config.yaml
rope_fraction: 1.0
attn_scale: 0.177
tie_word_embeddings: false
init_std_qkv: 0.0214
init_std_up: 0.0214
final_lr_fraction: 0.0
max_seq_len: 1024
train_tokens: 251700000
Below are experts of layer 4 (counted from 0) of a mixture-of-experts language model. Rows are named gate (a neuron's input weights, with its number), up (a neuron's input weights, with its number) and show model dimensions 0-47. Each number is 200 + 30 x the weight over its row's rms, rounded and kept within 0 to 999.
Before each expert's rows: a language model's description of what the expert responds to. This comes from a sample of Wikipedia text that the model never trained on.

# expert 36
Year-range fragments like –19, –18, –201, plus "to"/"in" after verbs and word starts like ide(ology), dise(ases), histor(ique).
gate7,201,178,202,214,238,198,293,205,235,183,188,173,205,221,208,220,174,182,200,202,200,151,180,212,223,165,175,185,164,188,166,199,186,186,181,179,213,221,163,160,246,162,225,226,245,170,183,121
up7,228,155,217,211,157,198,216,190,188,270,187,178,248,231,248,179,205,179,229,197,233,229,217,172,239,193,192,209,184,183,179,173,162,192,212,192,236,167,169,163,242,208,161,208,246,141,142,241
gate8,237,206,232,210,170,176,218,235,200,232,132,233,200,214,203,183,200,204,272,224,210,213,232,225,216,198,224,258,181,200,195,123,202,205,194,166,239,211,160,232,220,172,280,183,175,177,211,210
up8,181,224,182,217,249,180,197,164,235,193,194,263,208,241,201,217,197,144,243,180,218,203,238,192,208,168,199,232,166,205,202,205,214,153,225,241,198,153,187,225,193,222,182,209,258,150,182,226

# expert 33
Adjective and adverb pieces of degree or quality, such as well known, better, early, late, far, and suffixes like -ful and -est.
gate7,184,190,228,217,184,242,208,173,218,241,177,166,182,232,154,152,280,222,224,238,186,192,244,212,249,192,197,238,157,187,199,177,161,234,193,192,218,156,178,208,213,250,203,178,248,209,234,169
up7,196,204,208,190,221,230,171,188,194,187,171,242,202,143,154,181,185,143,151,265,244,191,195,205,189,162,191,163,152,142,208,184,253,230,224,223,168,185,216,197,195,216,195,168,227,172,186,205
gate8,148,195,173,198,188,194,163,170,159,230,215,217,178,230,198,202,251,227,189,146,228,204,220,200,182,223,212,230,221,234,179,159,209,168,145,169,174,141,227,188,164,183,160,190,167,242,187,223
up8,174,185,197,198,190,233,186,157,191,226,195,230,194,197,202,206,261,204,194,177,187,204,225,181,218,202,258,207,223,214,145,199,177,191,165,220,212,151,238,189,189,175,120,187,166,212,173,223

# expert 49
Final pieces and suffixes of words in descriptive or technical prose, such as fro-zen, emb-lem, l-ines, lim-its, gratific-ation.
gate0,214,215,242,197,230,253,199,156,167,175,203,198,189,211,214,168,199,198,193,167,229,272,204,184,135,193,179,167,168,220,170,155,177,194,248,186,224,157,175,211,206,239,177,174,238,209,199,251
up0,167,211,228,164,205,218,199,178,189,135,217,198,171,249,183,182,196,211,205,181,242,208,208,229,123,191,157,184,201,183,179,174,158,212,246,169,190,212,159,275,214,246,227,199,210,238,246,183
gate1,172,179,200,181,207,200,214,176,224,173,207,145,125,195,212,176,242,248,230,219,208,219,205,181,169,195,196,194,235,156,171,149,191,199,205,182,191,122,178,187,214,106,178,198,207,223,224,204
up1,207,180,193,197,230,201,182,150,220,177,204,164,115,190,210,175,220,240,261,218,169,204,199,210,165,176,169,193,214,156,167,178,173,263,173,154,203,167,233,179,220,192,201,188,214,155,208,142

# expert 16
Single letters or short pieces inside non-English proper names, often Turkish, Slavic, Asian or Arabic, such as Zhuhai, Kırkın, Kh.
gate7,195,185,146,252,162,182,176,168,232,182,231,215,242,200,206,151,235,236,195,249,193,216,194,169,198,184,178,177,203,209,252,181,156,172,172,167,220,224,220,221,217,201,205,139,212,226,135,222
up7,242,197,195,192,182,129,170,166,155,192,209,181,200,211,228,155,202,247,248,189,137,239,205,162,186,236,192,171,173,202,268,187,176,200,169,201,201,202,186,212,219,226,209,134,238,160,190,195
gate8,184,258,185,219,152,217,179,205,217,203,195,216,194,223,228,217,163,192,238,188,264,208,179,233,253,171,192,170,258,212,167,188,192,214,212,207,180,134,282,193,197,174,185,180,226,188,173,178
up8,195,251,224,235,212,207,210,217,209,211,192,226,187,219,192,199,158,221,254,222,286,196,163,230,257,193,210,170,250,199,166,201,193,219,226,217,168,139,245,213,208,171,170,152,255,159,161,193

# expert 25
The articles a and an, plus no, one, my and very, before noun phrases; also Latin species-name pieces like a-ureus, a-evi.
gate0,168,217,209,223,145,197,161,220,193,258,208,223,216,220,226,204,237,191,207,175,232,217,187,180,216,177,215,208,179,217,177,239,166,254,208,209,217,189,238,182,236,247,227,167,139,196,226,209
up0,199,182,224,201,180,154,218,213,225,234,207,279,231,204,222,190,199,209,201,185,237,184,154,177,234,155,217,216,237,172,199,179,223,177,223,228,195,218,158,233,232,230,231,198,213,174,197,227
gate1,188,221,197,218,219,193,214,157,160,183,161,243,225,202,211,171,184,204,185,164,154,133,138,185,223,116,195,181,201,219,223,191,164,174,214,255,158,230,191,272,193,227,252,212,193,175,209,213
up1,136,209,202,180,221,181,201,148,218,232,198,165,219,272,208,163,179,172,247,198,185,199,149,162,224,227,195,205,245,224,239,183,147,185,140,218,162,227,193,201,218,194,226,188,165,183,132,192

# expert 10
Opening or closing parentheses, quotes and the closing = of page titles, such as Organization (WHO), Alberta =, (born.
gate7,195,194,205,207,185,189,244,200,258,218,233,244,175,169,189,213,188,237,232,243,204,200,220,199,186,188,217,168,185,196,170,177,168,215,205,221,267,233,185,163,182,189,236,233,167,176,218,151
up7,168,248,215,234,214,220,188,163,228,166,218,181,204,163,163,170,234,189,260,209,183,229,150,192,191,202,176,145,172,190,199,229,248,176,193,233,210,197,218,293,221,151,184,184,223,165,195,168
gate8,181,188,145,200,182,165,243,130,214,170,198,203,188,139,181,200,211,223,176,227,159,176,196,167,190,208,189,252,213,176,196,194,243,210,198,161,232,203,135,200,253,203,260,193,282,198,237,209
up8,209,174,151,166,194,139,265,143,218,204,148,206,198,206,187,164,222,218,183,255,189,206,210,179,201,201,202,236,224,139,180,206,247,231,214,168,221,212,156,199,252,197,261,161,310,171,259,188

# expert 26
First pieces of words right after the or a, such as fre-eware, Spe-aker, Rem-ember, impress-ion, plus decimal numbers in tables.
gate0,197,271,142,159,197,172,191,184,222,240,200,229,194,219,171,202,191,246,157,203,244,125,214,188,179,183,186,260,209,211,162,179,234,154,180,185,205,199,254,221,197,193,200,185,208,194,191,209
up0,184,203,226,184,164,174,211,181,256,172,158,210,198,132,191,186,232,229,185,197,213,186,267,221,210,184,151,231,164,191,219,162,192,163,194,198,229,223,228,245,181,150,257,190,186,189,215,260
gate1,232,218,201,202,257,219,259,162,172,215,243,237,193,181,222,161,224,208,217,210,219,156,199,213,219,196,184,232,157,169,243,220,137,226,185,237,241,224,183,230,247,163,246,193,183,166,182,237
up1,205,201,191,163,217,185,238,181,156,226,209,241,231,158,213,178,247,200,183,220,202,168,180,187,201,191,186,215,137,168,191,192,150,232,173,256,238,222,188,245,248,205,262,174,246,151,218,217

# expert 8
Line breaks and periods ending sentences or list items, plus adverbs after auxiliaries, such as not, now, also, only.
gate7,185,239,180,191,207,206,236,232,246,258,205,228,165,202,220,176,185,232,266,183,183,181,207,156,200,185,196,177,178,164,222,226,201,162,178,211,204,259,228,204,221,237,227,178,134,159,212,160
up7,193,173,190,193,219,237,223,151,199,171,224,209,183,263,177,187,223,201,207,197,178,191,220,171,167,152,263,193,209,232,245,238,178,165,201,225,170,199,209,258,233,178,252,198,190,170,231,167
gate8,218,195,181,208,202,197,158,168,207,240,212,225,282,226,191,239,212,200,215,209,162,204,258,221,209,148,200,188,200,165,193,175,159,218,194,220,184,194,180,176,159,188,234,130,167,237,167,295
up8,252,212,157,235,233,219,153,136,189,236,202,210,286,200,195,209,190,222,219,185,167,209,241,223,201,132,197,187,168,180,200,192,149,219,212,219,196,214,198,152,187,215,208,154,205,229,187,291

# expert 39
Attributive words and pieces in lists, credits and tables, such as background vocals, topspin, personal name, plus table separators and year ranges like –200.
gate0,223,176,205,229,247,189,192,227,178,199,209,196,205,198,187,198,219,197,219,153,193,191,231,166,229,237,170,208,221,151,238,74,179,188,185,200,185,177,156,211,179,170,225,168,192,196,264,198
up0,188,174,203,208,259,155,231,273,177,185,153,209,166,225,193,187,245,209,227,198,170,221,152,191,191,240,180,206,168,210,216,170,192,207,201,236,180,201,153,204,233,209,217,211,196,254,223,217
gate1,176,207,248,215,196,217,159,188,193,202,213,235,217,157,144,198,206,184,198,219,219,199,169,152,270,220,191,230,185,249,170,190,233,175,231,168,223,139,210,202,221,267,216,187,233,179,189,187
up1,188,219,240,202,199,154,164,177,196,227,182,267,231,195,149,228,227,195,205,182,206,210,189,177,239,198,188,230,187,179,186,171,277,226,203,229,271,197,197,175,243,236,204,229,246,191,198,204

# expert 28
Country names and codes, mostly in sports or results tables and biographies, such as Sweden, Germany, FRA, United States.
gate0,131,196,233,212,232,279,180,153,203,217,213,178,202,182,140,230,199,201,214,135,224,195,249,215,192,226,196,216,196,203,234,199,199,237,185,256,235,218,214,185,192,194,161,176,263,198,208,285
up0,186,191,179,209,253,223,156,245,205,178,156,207,198,204,185,280,171,182,247,238,252,248,139,242,183,212,250,232,215,205,228,169,193,169,208,252,219,185,209,256,243,199,195,166,159,192,265,181
gate1,211,143,192,162,147,149,148,187,240,171,178,221,242,163,224,174,194,277,244,171,201,235,186,159,240,184,202,204,153,178,257,169,195,210,178,185,233,224,177,224,185,183,222,169,224,219,192,158
up1,216,171,210,201,192,174,179,221,221,230,203,216,219,232,205,165,191,244,275,190,144,184,205,192,290,204,213,180,202,193,274,196,213,158,164,144,186,216,191,210,167,155,228,172,210,255,211,186

# expert 11
Abstract nouns and noun suffixes after the, his, its or possessive 's, typically before "of" or "in", such as status, treatment, -ity, -ment.
gate0,188,205,227,151,228,190,168,239,198,190,201,230,207,222,200,189,233,239,224,187,162,194,187,182,201,206,205,243,171,168,162,222,214,226,156,183,205,222,176,198,178,172,177,211,185,190,146,286
up0,191,204,193,202,218,188,162,248,186,178,151,196,218,181,198,227,199,179,163,228,247,220,183,180,197,190,186,269,170,204,237,193,209,179,190,232,211,148,213,196,157,175,210,193,195,191,221,285
gate1,189,179,194,207,176,156,217,162,239,189,220,201,207,156,231,227,223,245,244,193,235,156,203,191,188,224,214,209,158,157,207,175,210,184,200,239,204,176,215,247,214,127,149,205,232,179,247,176
up1,215,227,179,228,218,170,183,138,207,153,187,220,231,166,175,185,262,270,198,262,198,172,218,196,213,200,189,188,138,171,213,152,205,198,191,207,207,176,185,196,213,178,172,206,257,165,246,173

# expert 45
Inner word pieces after prefixes like re-, dis-, un-, rel-, such as ret-rie-ved, rel-ie-ved, dis-ad-vantaged, plus Cyrillic letters and score or number pieces.
gate0,215,250,205,175,210,235,171,187,188,185,216,246,252,204,242,186,230,193,219,193,165,203,183,182,186,197,228,209,223,195,230,198,212,193,186,216,191,255,191,294,205,175,189,209,175,216,205,196
up0,239,182,154,171,193,221,252,183,191,167,224,292,185,214,221,197,210,183,153,223,181,197,193,209,203,157,167,198,231,206,195,187,189,187,185,144,145,226,199,219,222,211,208,219,201,202,207,163
gate1,269,160,143,231,218,253,147,216,244,137,201,226,198,211,213,190,198,232,219,226,181,229,188,201,208,206,254,209,174,202,192,172,188,201,222,221,173,151,205,208,213,152,176,187,253,176,168,166
up1,232,236,170,197,174,246,183,181,273,173,185,247,167,246,283,196,207,179,184,207,182,226,196,184,171,169,230,195,184,244,183,172,192,183,206,193,168,156,220,233,206,197,211,168,200,234,197,176